From a checkpoint of a small mixture-of-experts model trained on Wikipedia.
Experts: 128 experts in each of 10 layers, 256 GELU neurons an expert, 2 picks a token, a softmax router.
Training: a variant of Adam for the experts, 5885 steps.
Below are experts of layer 3 (counted from 0) of a mixture-of-experts language model. Rows are named router (the router's row for the expert), up (a neuron's input weights, with its number) and show model dimensions 0-127. Each number is 128 + 24 x the weight over its row's rms, rounded and kept within 0 to 255. Numbers have three digits each.
Before each expert's rows: a language model's description of what the expert responds to. This comes from a sample of Wikipedia text that the model never trained on.

# expert 17
What it handles: Adverbs and degree or order words such as first, only, not, also, later, immediately, fully, usually followed by to/than/of.
router:139153154108089101137111133155176182111139107155114080144153091079115119070142136087121141148191146144142080093130135139109093140147108138159162151113089109122108114170120113148132159127122153108137153133132148089108131089125115137149123147138146110140121128105155110140135170085134115124175134139151120154117146104119143119136155115147145087122170124099130112110092088129152141100159
up1:158160126144134168129067105121160105154138089149151101127165180082106104125143132109142126133127141172124112086123155170136114155162106157136165147097127097112106086118120136096167139103132129121110124125155152117120118142120103154099149120159133093112093121097117114128137149164138128101160106170114157138067147108105133127115139085161122074137141151104113107092109108105112098122168
up2:116125135128106099151150124090153127119119107151096142127147105104096134134122142105119173124120135150119118132133132156103091142145117123138168137115100103102096102154110154111127143118073135096129111134174161092136129100095121172143140171165167088117104139115132135158110129088125080114119144162187137158108129095148170093177126112145130113129154145129100114074103113121164144092122
up3:132173137111150158129134098104179135127117098152110113126151102108109131128120189127134151139138141165148100136129130143099097141138133167151139127123084091142092098143123149146112143094104135127106136147129165125106065097105089146138136142142143107141107113148114146172148130121151134146162128135173119134128139119113141145133123121118112168151154132150102097103152096105140166085143
up4:130123122119153133156110100084143152140157097152126100149138121109112087120111161138108140151143150126124130119136132164144119141141112147149131156092100123149114116127145128140133159118121152110088149143156152095124092119108088150158147183156139121132094133142142162150169118122135107177156173147134114124095141073115142138155108075151161131160114158135090072088100088094165168119131
up5:135119146113117137131135124104168138141149077122132108151180125088086087132115148106122130133113151155118144125158155176140092160178130144142129177093114112104088119135125118139148155097096138080115153132163166088133127122097128140157171159139144136150096147087122138187121110097139144151161145134119124134134148105097142114149133111156133139137165150093112117089118142113143124104135

# expert 26
What it handles: Byte pieces of Thai, Tamil, Chinese and Japanese script, plus stray single letters starting words (h, l, b) and words like certain, addition.
router:137137144105106103160108118114151165129138107164108100145161098081113097113112161093086171140145170150109092114134136169135092126146098137159150135105088111133108117176123117140130151114098153102151137153151170113121110096095116162132136135138148111156114122099150120149147119112132119127141157147133115131109154111112157115146153106161142112155168127088101100107087105112169150106151
up0:119172126107098111165129121083152178141175112149076089132176123096119101117111144110086157126161150142105129114131132176149113135129098137146163142118105121104106119137078169131114149125115162084122158162149177101129091124105129154145125170160146133122125126140150132175153118103117108114135144145151109153110133095116169129128129108151156123153133125090113128105126101118133148087142
up1:142146130104132107138102129118169150144161094144106108147154092110088100131110136132111146139132152140132127120167128133121111174168092156143156166099107095111125111138104138132128164123102160107113139155151175084108129113107106152148145167173167136154132159089162126175121124111131104129151146179135126142080156097109137116135128109158157122152145147101103093091104121107129149098130
up2:143165132120115128138103120117161167115132091151107105141162107116092117122098147084110171136125163151136125110137139144135112169154101126149175162112097110129102114147104141149127154114108170106138151150156134081112115115115103154156146155156158108158115115098137112157139127095140116128160135182154140129098157104094150105171137111162161106144136144108109121099109107085129145089156
up3:127156147118114115128094101096155162144149085157105094132154100103113107115109142108109154137126172140155130112145128148122089161135096140142161162110103107117098116152124125130127155110113156107137163146136132088124120098112127142155166164168168103151109139123150134159141135117134099131146150150158154125081163090095147098152145117158136108142138142122113110099106099105125161091155
up4:136160133120109125152104087097163143130125093155113116124137096104091118140119164106093180134138162153137120110157169134118101155166081174161140149104091112118113106146119141143123162124109169088131157126149141081108102108102118134174138139157163125140100131094143116145130141095143081164155148174153141121100134081114153126144141116172146110124140158095112078093118085106122157111134

# expert 10
What it handles: Prepositions of location or time before a noun phrase, such as in, under, during, into, through, within; also digits in sports-result tables.
router:145153146093096112151105102098147161145127106159118107155169103097097093122118142124083177149121149133130114131132128171141098158141131131137155147094090095116102115169116144130123160109114143128128151155162153093123127108127128155163160132147169112126128146124151128141149134115108118127144147125165131124087136099111157117134134108144141108134141138095110102102079095126136177120143
up1:136157144141097126132120130110160146102158102156126103137173096097096122118138153102117160133119160169145119122138145141130064153156103161130160138111112112127100106146107111137124167098091161102141148144152161097118107117092103135155128155151140119162117100085132131154141113124148116137167130169148129129100154111108143114170144108145136080146144152116094110118103090124136152086146
up2:103154090129064177149161147095129128131117141130136154129131135119105131173134109162124133130115145107100151095154175127158113132133106100125150138083149137131134096153088147085157166160110149136102122131168162123129129205108117157071136135141084083130087100123139149122135146114087087153173127154154148182128120166122129150154098147097146147086106161117128098111104103117133130118092
up3:139135119083115103121125111119145166130126123127098095117143113099117110130127132121125140140166180150129157121165115120135095151163122114120137173074117092093102121168077145179147177088113161099141130099149197104129110118124126130155166127162143102122109116116141138158136149132141130120152134134172134146114138077117142128194120109150100089112150137120117143146140130111144165110156
up4:135149149127096130140097114122172167097150094157125098132150111087114107109131147100112140142144163148135094114143139142117100169163099128137150161114111113123107114164121140150138150117108197104129159136159152082122092098106122133151159176194149107144115102104148145152135111105145122132154166170132127141097168092109127106153130114169128097133129156109096102108117109101141137097134
up5:117130133103085146098086147159146125100113099146105167151135121118108130107075130128112119155092121144143140103166138150135131146140120128133134154077121133122120113119082116159166126129113126127122113164137137127133114128129122168135109131125115153169104141047124098121143130095077108109139150135137167139134127131077112115174138119128099115113114123122100123147104105100114118129137

# expert 7
What it handles: Adjectives and their suffixes after articles, such as -ical, -ial, -ual, legal, same, other, early, final, public.
router:137146140116108103143106140135145162132149092156115118138165080084106098096141142109126147140115146157133077127142145140117095161162115151169149154088103112098106102167137122163144159117105141090148143131131179111125128104108126148133144127152165125143143114109133102142126097094122135118153149139135128142110138125111142095144131136139148124140165135086104137113087105116143141120156
up1:134159145111102108134106119083151158108160105153105099144162119111105121110096165099119153143148159143132136108132144142150112171126120146169158150123095087125102113157104148137132169126107155114118165159140142093141120126140109124174146162157153101149123139109148134159128146134126083115142135172150128126090157106113164115150153078156156101147134160131110113109110082102154164092126
up2:160170153114101139126121115136148148113145109170124106151136094092073118115132138115108134152137171146140119112125165172115113149180112120133135130078105108146101131144140121146132146103117171085106146136178124088120106128108104137193130160163159102128110111112126176125132122104138106125127130153145121104124146110118162126151136125163123085187134151116118122083151104112153171097118
up3:131173140101133165123103100099135150109141132128110117135116101116112105129128154113111131125127124161112132135147154166167115156117124128155144143120115092119095121146119127129164162125132164128106147137152166094113099126132094140132132155148151121160129143132133127146146146125148099121139145156147132129113144103118145104125179087156136095199142140133117129115106090085138149097119
up4:121157130104146151143114100146156136126147090121120099128125115081140090098128132106116109129144148142144103121130169148130106142100108119159134155096112123107119125145098147136099147118093164109137196154123168080108105116136129107156164148172158107137118142092129136136132161113129104136143152158158128128113128093112158117148139101163165126190122142128093132122099097108106138105135
up5:136168125101121133156102105123165160125156103145098089141138126097096121135116144104085162138134154140129144115138154157147099134133105151128148147106094119118102128157093131116136175121111164105124139144166165078120087138100112127158143170170153111158106146125160122144133152119131127138138142154147124125112162115102163120170154095155131103145143143133097123094107100107124138091126

# expert 41
What it handles: Capitalized prefix-like first pieces of words or names after periods, pipes or the, e.g. In, Con, Char(acter), San, Sup(ers).
router:149158161133106152150113110120130174142129112144129121170133122076101120128141138128115138136159149129104096111141143156145103150154127123143143168062084116123103118148111115138124143109091174106128162128151128081114132110107126120165145138165138114138086178098102101166129120114164127155174150140138162086125136071133174125161135125159174117106166137098122123116129092134141142132127
up0:117160120102115115138118151137168152137161082156109116140156099110108102095085141106098167135128157162137133126140130129122106131144117141148145139136096117122114129146095150140135139109085162102132128165140161067122122116097097155145130154190167119153124147105165123139142113128105112115160178174126103154101162123105125109156156100156143105149119147118098096107107119096137137091153
up1:138151126109118124143120113111149153133153096169135101130156108111129117128107148102103134137132145152146143126142168145119108140136086161147146151105115118132115118165105153095171158147119168112146133152118151096131109090128111141153157176192175104139105092123158135116148136124122088160159169173171112122091154119085118094140147113148140120141125167097101114099108122102103141089152
up2:136119133099096131144106125153135134132170121154123120124169097105150145119109147100109141158123149171154141097156155126128103139145112133136146144096109096139108122136094174124172159137122153124113130135124187102110112087137097151132168129172138115148147114120149135131140126134111120155135119169169107142101158127104147094115185112167131128131105147121105116106106126072119150095138
up3:127136119102117101134110134114158125122146089158121093132166100112117122111107151096106154144116181163130158095141131147145106144130087140164136140132105112116112117153098165114136157110102194100153152156141152081139132101122096159157116162184158109165141119107143124145147116111111090134141156167139112138089147142109137112152147088167142083150118133131112095083091113091120146096153
up4:130155096105114104141137129161167126124155093127091095140166111125124110102114144096116134156116156162118155114157149148133137153124078160156156159109093129117118100153084159148106159122121140110114126138126167116133115110131121150150133164177187125128122143097162154118115120122118112135130124147167103128104180118102133104104161106157147077147097161102090096104097110101122155074157

# expert 71
What it handles: Inner word pieces like -uk-, -asant, -ple, opening parentheses before country codes, and is after a heading title, including taxonomy infoboxes.
router:155148146119097103130108109116148172152147107170112102147153103101100107114127139099099179164120168143117083130129136173136100158149104133153148152084090104116099129166136113141115166099107135117153152134146168098120117113110127152142150143142152122149106124116142118150153122107120115124153140164129124148096149117095146117161147127151156088154175146104113096113064094105155147104139
up0:137162151099105126143120092113150162134141095149114092130153117113110119122108168109111152129141160153131126116136141149134098175148130141161157144103090096127087127126100123151128139113107158082132169146168135086130110092110112158162129171162153107163101126086148137136139129096130121140147150193151111117103181119097154115153141109154131107133132146102098107090116101110124150087122
up1:141156153100120111153125128105153165118151104144096109133151113103102114106111162099113153140117160161132106101139156154123098160150101151161150150092093123109089106160107138132147153108108170074148121156160144092138111099084107143169135168156155122144103146115147108156133116104136113145159170160140137141106169115130146116142134120165165103154149133088110106108106105096134157089153
up2:140152138121133121162122103120153155121160107154133117136162113093117112122111172081139131120128153166153108116148156143146101157167095145157137151119125099123102117148093137150140158139109144085131153134157143083112111091098107156156131163155147084161112117102143103134144123097140090149150151162147128125116162102113158109154130100177155115152151151089108096099113112121128139104124
up3:118168140113091121143135125094159149120146105141130093146160102109101133093128160100122158132117160145155103101134145168122097164147108154152129166089111117091100110147111161150157153135121159093143158158139141099125114123095128148181149144159148119144140138098140119161141117088141120142135162172162155110113173103125155118138144100140164095134148134116095107103122106090132142093156
up4:150123153116104158144139100067164131124146081150120122159168111111094125133112128122124128124105176121141144108134151131136081144147125142151201145098103120112096120156088131145148160094112148110115127157135182107100100113107132172122126176145140089133114141079121133158110115129123099129159140166158111142104159106107169106157140117164138111133112140124103111097078098132086166078159

# expert 43
What it handles: Opening pieces of personal and place names, such as Rob(bie), Rodrig(uez), Mar(can), Kil(im)anjaro, plus the degree sign and whole first names like Manuel.
router:129171174119111136153127144080145154121138120152116083145147115094105124140138139113069124131132151150136106125147137137134115144142112128169139145120118097109105095138131123110127138117095167086117152127155142105121113108088122133141141154145135092147115144088096118125154139100148118154130148146147120112102146132127148116152112109145164118131165145113086094104097118099133137094144
up0:148122120114120116132115126123160176144158088152102099143159106093110103083100129107105160133130160153138117106135151148122092166172109156139162155085098115135092120158098110134137192128112145106153141163158167096102107107098120156154151143157161126150110149113157144152129115129108104109155143160129142138094142108097167120144123127159155093140120127093091137108107090129129160125152
up1:138124093103133108133142101113150135138156106162118070179143113134138097138131200119135144155150121154110119078134156128112131167136109135150147195121131077137100132117111136103162146117136134103148141135183151100099144109084088153126134167173167113123117152132173109149136087115099100080100170149162113161129133110123125087164121125130164133105135111114130113126117099114168132133135
up2:165172139099099138118129149119138141115172113140121109112146121107129120129106189090097144128154146152134089116130152114155114149134140149144152115109115099155121132153133098120153113096121145096122169135134159105076109071093137138124163164143161112150135157105131130117118110103138119111159132141130142173101160088099135118128150155179110104186138154094108145097124112141193144147134
up3:167124094093119129111092115118142158151145112151110094155179090099106107084122129108127155162121182139113125117124110162141119171138128140155168165093102101134098135143102121140129163126120168105133139156159159081108120109100099145154147146162162109157137163103154119146102112134121106118147154156134149121111181118104168113171118155170123105144132153127124128119118106124148158092154
up4:141120091079113110120100123126164165134145100141085097141162110105104116113103131119111157138155168132102137120135135154131099149153121151137156132093098108143092134143100117153133167118115157102149152156153160090105108112115117162155145155162159100139121148102173135148126132115099126136143144169141122138093154092091155096175136123155138101142139147117110127098100086122145156100148

# expert 57
What it handles: The word combined, plus adverbs like today and subsequently, and final word pieces such as Lar(son), punct(uated), rele(asing).
router:150137152094105116147107110106159196140133084160121101139167086091099102106136142105106182143143155142128118114142148160141109141156114139164170137098091118119098103161110111139140136100115155091129154151150166106101131099107117140140149152156155101161112145109151124157127127116120113129142145156136106131107151093111159119154151115153138110161165149100101108103078113096146147107150
up1:139156142119131135143109099126160144115143095143121117135135134088104120106109157099104148144135139165135118132161140157118070135152103163172151128085107121132120117160101122128136177131099171116131133148142145083109135099120114129188145169179139098146132119108133130162134145093153123135148139171157141131095168117116162116158135107165108098143163157134094091095129106104124137087127
up2:118139117137090117146093108099172133159148081145086118137169099089081107106123138131113143126113139171139130117168115108118111148153091166151160144096124111124105111144102134108115148097105150070144140165160168089149135114104137174155128142160165142139126167069141125154159146130130122112153146152126125115103131108110153137189127108155140151149148145088093128098106106118131132122130
up3:132127146112096114148133143111131118119123133138136104121168123118154102130132155126115142125132120173120105081125100105154097153141111126146139175102087129126102123123103116081135109146129156125148104172135158121115129132130089143165109133154128129129118156080150125177147117078131089125113120169105116110124183125140140100144149116159130094097161140149119063106119132116123149125098
up4:133166133116099113143098119112154165115144088169119105140156114088116105102112151104107155132129171152144123117142131156102101145166122149158152140090104106117101114150095135141133166114085163102112159145146165088114117100115102162149126146164148124138105126104144139172135138102135112117145156164150128123113149090119165130147131126160150112153154127091098090108097113115137146102133
up5:128162152099091108141121130106154157129143104160119105135159103089113097109108147105112160143134181142145111113151120137114078155174103148153159144093107100119111103140122129106127152121106176095127149140161160093123128102114103149148141128159148107137120135111136116157147132091143109126155157161145123133104152097111132119172136116152131108145152138102115095104118087115144162090139

# expert 0
What it handles: Opening parentheses and quotation marks before numbers, conversions or nicknames, plus LaTeX braces and subscripts, as in (330 mi), "Spanish, _{.
router:140155157107103100146098104094146144146104129120100112142130126117082109109094134124112178142125178142122132107141154160148102143164135121142192155101106130121089110133114116163147149140125160115143140145148133090117114117119107136134117149144154100133116133097135121161144104121122104119136164152127132130108172136123143128140150118133136106137139146081079114084080139125146181106122
up0:147141146104098123138139118139157162112171093168121107126162101087111113107124165096119136141146153122131108125145141142143092162148112149158140140080102102120097108158097117121140170106096167076122166128149166093124097093121114143162151144182164120160119134114114119146134129108131118139160127145158124145096152103092158115154128117179139100153128133098109118100137089119116142099158
up1:147170152105087133127144114112163127112138084150135083143166121098115119125144190112098142146150165144114116111140149149162099135138111139185121153118131098123118098135097138110118145139090183071136171137157154098134100106110105139164137182176159113172108143134121106150140130133119131122162133154155111141100144087101161126160122105162113113093124133120115126113127118095142134089150
up2:131166103095113116139133076152171145137147085156124108148156103103087110104131148096121126162131164155136123113133110146164126167149114154153107123102124101140127148142126129142130162099101168076134155171141147091119125112127131148157133150178162093159132164122120096164128151118117130090164126181145129145129185095108125110143147104137172112133126161123105122095136117120121151113124
up3:133171123098109156115149103119155128100168118140139109166149098118142126113100151123120146147157137121124091167133155157138091150151111159141102139127128120106133123140094147125125147101114153109141159124160144109148103120066117165155143147122168128142108130089145107139136155151143140112132130184160138143130135070114159105164116124166113112110111102120122129122134114105130112093134
up4:132136154140108130147126119121178154105141079163111098142187107094122109101116182086127147127140130155101106132135118150143093149140101149151147147105092116133123119173088132118123158095116142091126159165167187096139089109106124129157151144157177116162098155123129122144140120113117109120155128148159129140087136116111153100163111099161150097129111139089107131144098086114148112113153

# expert 52
What it handles: Opening pieces of personal names, often Arabic, South Asian or African, like Moham-, Abd al-, Raj, and common given names like William.
router:135167163103120150142112136110161139130120107137118097141120122054117114091113138082095142131147139125117093120143132164137108145139114125138133153093118122132130137139109136146149125111104171106112145137137134102137117107136110113173151138166139096120082119121136112132139134118157104165166148149141110102123150104134153112145136112163155111155147181115116071116083107140156141110128
up0:126142122080109083099138131100142153108154099143122104143148091110130145085082181087150155133138153135152120120133138128171103138155132138155144146135102118144117109141082132133141136119113134116108159146111175104130109133125118137113157154154148114161114142119131119155137140087097102087107118153158105126084137101124137117104116112182119122148118105121078150128110111124151138109174
up1:124137148143113095141104134153157148117165105157113133123154100115105120124105140116118156140119162177112161102164157137142100142136137133145126128106119093123094112136122156126153136132092153085145151134133171108127118084127123152134128145147155107149110142091136108134141129103102151117150161178144096142120116066111167106158120103142135109124170096097124140117121134086145153094173
up2:147147145112105103143107117140170156143158090153112103140149116114104105091097158108115151138121166160117125120132157109138094164162112155149164124103091106124099092155125145098127157133096146091138161143146168092100108096109121144149161155156148098162106144100140119148151112107113138109148151161141116164091140109092167117146133106141146114120133144122081131132124115093135152111162
up3:135132117119125103127141161126187141099145105128139109125152105092134130117089138132104152143130167149151136118163147133061098165160123106130150163124123126103119140133139173155121136112118170085145137120102152097140075113122152138162130149163144107124120094138114110154145127135071097123150130137121121152122186139083123159135112112154120119092137080103154116161143134133122143128140
up4:122153117108110091129125113130141152115138109161111107119174114124074127126093162094115144145111173157149161107140146135144115148153110160150157127107112094125115097177124122121127153122099158082125160145164168113128081110101138163148136156142157121151130152090133159159152125126103118125154155180136129155090146112117154100150125102146147119130130112096098133084124115070154132108138

# expert 18
What it handles: The articles a and an, plus one, another, any, in running prose and tables, e.g. a member, an ethnic category.
router:139138158093133110157107136123149165166145102140096100146176087081093080077149142091090150143124154140108134125144149157117121146149098126156157148098106120118127115177115124160129143139121147117114152141142149104111114089110122152140176143142152115133097138110146148148151162122148129138177156139145126142089148130101134137140122109144157095129177136086112111105101103129131138109140
up0:112146124093081124126124121141152156081131087138151142118125075164135142120142135126164140135163125143157099113123132087172126140144104166112149152121077114147140109130102111115168134134116133124121121133144141118155142136135108129167096138137156103180116162101106109169137121117093127061180088120147144168119152134123163109158143119159129110112133115097113131127105121094107131099179
up1:127157137132111121146131101110180135110141109165131098141144128110116120122101162113111158136158158153144119116146125148146099148153106165142141159109111116119094105166088133119135162108109175104153144155156171093115117119088120133162116155184154113163116127086114105148147098097098110123143131164144128121120147087119168113154152116157119111133116156125094098110097106100140159103146
up2:143161138129095131142114098112150152094144101165140117151132135107104098116113150124134145139131165151130118097148149141151101144151123170142151145096089100121107116161085117099135177076117152112139155146170174089122132122092113152158124151154161092164122113108135102139150093087112119124157137153152131145110154098125177091148158116140127099140108133126090133126125107090145153111140
up3:145161133123103129137156126111158148096161110157118102138139101108101114112093151111121166137127146150138114107165134134171104170131132144132157163088111104118099113149085130105148146095101163096140159146152141068129133106105112127162138142169169101161129134116114099134139115112110106113136138164155134136131159101145166117162155119149134121153117138112091102110103085116157158106149
up4:152157102119094135138124109132149168117134085143143114132120153105094135129098133090093123137140150132128108111179167115160100148145090167128159148108081135115077126155117149126150162105116155074125174136158156111136152143096126144169149146164164135147122149102054106142123132100143115132149117165151111139127168107123149124162152083187131101145139084101096085111113108097137131106175

# expert 60
What it handles: Single capital letters or capitalized pieces beginning names and acronyms, such as O in Orestias, CO in COMUS, D, GD.
router:117143165101094139144122129121132199109124111175095126137154093090099102138123145098127163139139169141117101126142152171114098143160118147149155177123102115126103136168112120114121136115102175106139128121147127097126093128116117144158134155158143112138134121126151133174138094120151115149146178149126148119119143096104147111160118118161154097155143135078128085107119083116147150113157
up1:145163129124126099133085105118175141135165096155096101139148114113107117100090175124104154154148158167157130109128102130147096162141108137152161149084125112133115085157103134164125162114103150131157148151118161097098127090132083130160129147152162112174107153095121098144131143099093107114148124157149122133110159102108146099144138104158163097132126163129097148115102116106145126115150
up2:148151123109121089149104117124163149111148103134119097133171123098107109089107162096113150145151160155145137112146145123147092153150116141149154142106126121091104097149098170131160157106112164117162152152129176096115102101105102135156156172171165105138118138100136122129157159091130119120140136142132127142102172108091153106142155095141134098135153156138085113092100116107126143103141
up3:116150101116111119157094144095140125118153114120115112156141121113083096113111151131124147131141145152155162103118116143159134158148073111151147170097132154089104116149075144150125157104133154122155188150153163090103144097078102193174144181151150074146147164099127142138147129102110094144160139153141124104095154086133153140116130124145133089100118199097104115103114139099124136124144
up4:117126108136156106110144150149124133108128093116146127143164087084135076115100157096139102139192170137121124125132151109112100149123111138133115135122122107120101120118122154101110140127116149091146148134117162099109077113106124142163202165155162092110131151112142112090128138110098124127122128146104145155117125090121126117136127121139151144137096113124149142124121107092112160118169
up5:152161130122136111125100111113192106134141108124111099134131123100112122109110169115098135125145140185138164079145126125156115180123102139161164106114118127123120104124109169158123146115079182119128142150120171082103127102109082148134144164170143105154103120095131087154146147122110143127140142159135125150115146119131150118158155110132168087124154141135093121122099121093157149127140

# expert 5
What it handles: The preposition in, plus into, on, around, within, throughout, after nouns or born/located, before a place, date or work.
router:145158142115109108169104110113153167137143092177091111140160101085108106090132142108091185139130167139120101136126147156132101161158109143154146145082111111105101108167139121135129154105116141109134137152158147096122116095109120173138136140136166111149118144122123108143150126104126114107172145134164125115105157107096146122128139099159130121153153143110099121105085106121132144115134
up1:150148156104108135133103140099167130132135097166147118158141120117091106133108153146112108144117187154151104125142119136085098139138096138158184138084086105121093113145106108156122156129087152117148167136135153108106099080116109149138148139170141143147092111146140127153142155126123090137125158146179105144109152098112132128157165105142187120141123146105096134094126094110152126115141
up2:135158151114092115146102122117152164113146108147130119125162109093109120128118154086121158140130148148142109106140143149121093153165107119161161155107086108110111097154102127145136158154097153085130157149158160086110089108100120124145129177161149112151116134108129151158137138124134120155136160163145140137108158113100165107146125111153157106134162163088099088110117110107155159090155
up3:139169164121096148124112108095163174097174101152104101146163093110104110124105158094120147134133155158107127100138128139157099143137095147153176172121089113129109118163077120129139161146105171104140162123137161086133091113110102153152122165150135114166141118110148117162131126128128113141145161154133139133077153138105172122155120103156144102128140163111098121110103108104141152082126
up4:126152120098117112127104093125154141123179115146101085136159128099116100105135163086128125135165143136111080118131139143147109135132102114148168163113105112131119111143130150120140146103111153104143167148124183086110095091117127097146129153161157127143099123115153134144143122092133124128131120168143117124079142119100163142144146109153155119178118128117086116103089113118128129080122
up5:149168140117111119128096117102173151112146084162102102121152123090116111120113160102109165149130161146117107098135134169127075149166109133150162172135112113129103114164112129157128135119102170102148151119148149079127113113111123116162129173163152096159104138112149140144136108123134103139147152171138139133097170111105156092151143117151155113132128149095094096098099115119144142097146

# expert 11
What it handles: Content nouns and verbs, often word pieces, after the/a/was and before of/in/by, such as recognition, mission, released, used, Award.
router:141162144092118103163092123125141152133118090147125106147156064100092131124123137091126151133139150150141113092171166137141127156148091129146138160106094115127107088166121132127133137118077156099144137149141156108128100102110112134139141178169156111139124153098143132152157120109118124107164127156146128149085158116096137110150150101146151111108137131106122110120107119076143141101172
up0:130153116127105127126087107121158179127139103154092116128153138097113102093112148115101179131131162124117105145119141176147083143153118165142150156091111102142083132141118118139132165145107174122133138136144142105133132116100129134156138144153162117151121109097150104163121122115135106167158140159112122114122168067098149131151105152155132099164147141115118105093088087133138134086116
up1:153135146129104130100102132138141133129186100125086120159143120105111088096118152112121134150102168130125104130132103147134091124139144154151153127123148114163121123147110083159159161159109153145107113127128118112095142110141116105169139179131165126131087137151125093152120120153134099181130126142104139121088124104124105109139132125141111100163129181138149105113087113103134122120118
up2:153138124142122109074102110119144142145137117151121096142133115118088121109149132116107135151151165130128110100100164120129113161148113142142144168144114080115083085135126129168204135139117153117135143146156128106094168151148070138128140147139174153165129169109090096167137152101106141124158118157096077158094167097112154101126145117125112124122118133149135144127107123111139130136139
up3:162157151098092120139112156093145134166113135124083130122147120116152102165101120151101131143132118180123143109168123161146102148196168113111129181127168070134110127127114150109154116118136149101153135133153125112147139131140103165124130133182125098126124128136127082136120118130120089111111118144158102120125116102102121092135124130162134096137153117129105112100116117114166140107142
up4:155152131153092184096101134123118153116181133147127122202171113106103087144120170126121131155131147110123164116125123153154134170195127111122146155099126138140121104153126131173132180121090140121110137143131146121117127116141115130140139133136124117158112123093153153163123162125151100136136128139130133078111144089041138122123121145169110094137128146099098126123079096112136180112147

# expert 62
What it handles: Possessive 's and apostrophes plus his, her, its, their before nouns like population, death, father; also received entry.
router:137155141118102108154109116124154190134132108161124106146182070074110080095115152108075139153147173141128108114130126150128082143162105130155152133090106126122079104138134128143134160128096162122146146138156148115126111109118116141145134143139147109163117122116154117168151121120137110118148131148143134120118152111102148130131129110154138107139196139081116091106079088097139139107135
up6:135135121109107104142121117115167134123166128171104112130150132105119148129116105106136118129128160115170144105137152156167116142145119166120171139074108122102128063147103142151170144125112141118134160142151188114140127106142112152139146164149161089121109141060128154118124131082089164129187127138130125149134138105142147111141139136120129125163140137158062095110118100114123127127134
up7:118154181126129129141106104095143156128131106158124122120123106101123123088104150087102166114130146155124120115117148130118118149126118151143145143151091118128107127155134121107090169092098169090130149164122148090129102112109119115137131162153148079140100121114142163118127120128120095141147189176138112115133145087118151109144146123148161116173114136136094117095112099114149128105144
up8:129166136102113106138080109103171145130142067151116115130138107086108101105094151097115158135131164134134123118152155146126096160136128155139121148111111090114099110155108115135126169114100163093130151147145156090124107089100097135158141167160166109150115135110134108134140120129115116139154158170137122130115160103125129109170149122162157118167134137126100124104112113108132138097123
up9:158170122106133146093108116083160153137167122182143123117175154117100129134121124114107159130137153139135141120120126127163078155125128139138135168106125104105095148155071097121157151099109148102165154143148139104138105113104134144161179160158160085157097124102096094133118137099148110105147116148147101156111179073116130085156137120134134127131171106125097149113084104121152135117133
up10:120147131104113105123079100116173148125148092160121106126121115108116122100103129094111126122124131127166114123145150153125107144123107175136137158104104101116100101154098106134127148095091160095126141154134154092136113083104120155150146152156168102152098138098108140141129123096127120150160176161138126135111152113119154115149142118143161103151117163139097119096117097124136156091140

# expert 47
What it handles: First consonant-cluster pieces of capitalized proper names and titles in lists and credits, e.g. Sw(arna), Cr(iminal), Sal(acca), B(rick).
router:140153145114100159171094082114161161156158101147137118141150127092117111114135153088112154135155142149132090127147143186122117145151079156165148162100107126126093097133117128114148127118109161099144145124149153104119109108102092127155147163165152120132106139114131132165155130104162107170150129155190135103110159124109141098169147099146135105150123128114117085097102100134145133110129
up1:145165145115092106102120102123173162117138077172127091134190110083101105114112140118097139136134158122131130121104130133149077134135128136158155148096095104139124135140110161129098165151123146091117145149144163106124101115120115155156129142163147086154124151097133137141131135127129095115173143165123119152095144100095153098133108165158120106147174150087069119103099122126119136109171
up2:143149153112133121096108134121155125133154100155139138181136122121105133127136156105107138131090145106075140104153126133159101163125120104126105122112101113132121128112101129134124137128100143117100139125121152112099121133136102144163134216138168104123100116145088095187130136141129085148130140146125110117105137120084127119164130110139152125163112145113129095134102152072145130087133
up3:156140162152129107125099167078137131144115109142108137154158134125134116135120175112133186168105145146144090114167139110143105152130117135112172143128119107167141103121097163108178141124114149095148128125154156105110108121147115142163130150137143137142139124095103128150106105077120065112140139159154113105098170119117129093152108163116142142140126110106148101081080109094202135094116
up4:160171112083140133090108152135178144063121125122131123144158146114121140119120140081117195168081156185100144102140172123120121146133075141116150171125140115171131131123119153117164130127092145125134115153146151126140124144142115137141110154186152115146170132116100137143131111119164057122102159177145142104110152117123123065147129124118124120120137122134136098079120091082147120118149
up5:138146135094144134089116133109146140126164106131119133160138089099084098105096166100120158156141175122106086126121135137139092153140126151149127121113118051149129142150120157148176144156137138113109122149167158112074099106119088165164125181141158100134095149127155114131100145163133077106120142175122119142106154075128153069169109127157142114136122160120116107089095126136103163105153

# expert 48
What it handles: The preposition of after nouns like part, University, House, List, plus between and for in names and titles.
router:144145121115120147139119097120145143126129088134131109157198098097093096101132136120123155140140170140139132117140170158153088157177131142157139153090090104123106096160130139140131150086118141128130140107160175096086126094113121128132137165135163113117131123092114147147134112114113130163158145141157144101116163109104134078145117122148133112180135125112114109120118104122148152116145
up0:152164165115114114148099119098189173123165120159103105137158104097131128100110167079126133132132151154141099101135132124107112168151103128151163141105132104124116114151103109128143139145096165094127165158115122082123102107101099156167151151169135110159090112106154108151136131111138121109160137161148120160092145131093143128157145116162149125134137145098092133097089093110146132112133
up1:130158156108120104136085176103152145134149118151100105153134140118115112121125167119111126144140146170109101113127131119103112147133118091178144122129145100128130119145116142176132142136118150111135148162114145085115078093132090144167149179152152124152113135135162111145153136138171121124140125169156102167086148117114159120118125114160173111126147158121104131084114113089120118116107
up2:131166142098098101152097149101152167139160127156102107142175111114113123119103180097099137123128155149154104121126121125093092152143118136175172124112123106098102146141140130161130149145102175081176182165113124104146057090123133128145157173156152121132078153115156146145148129112145123135159138167136119148114144152117147129156141126171149148122162147121106135094122108096125120096111
up3:142178171117100112155095106091155173141155121159096102128159120096124132107108153088098159138130144164118096104119122128118105147149116131137158138112116096131111140159107136154159128160108176086150156158133142090119097107103118164163142148176153110172119118108147095140141134110140116106147151162160115160086158129102165119147136101157151117107153141106101122092120103112138126090127
up4:137171185096102106148089127096161165127175131160100090134154121094100131121114157106116134136115150139132107119123102128114102144135098130145161148100112115133114139147084128137142135147100173085130169165118138100144085108109134156153150147185154091152103128126130122158139132112147122109141148159149112144085159145110148127150140112151152114126146154104105123092120081109138127100147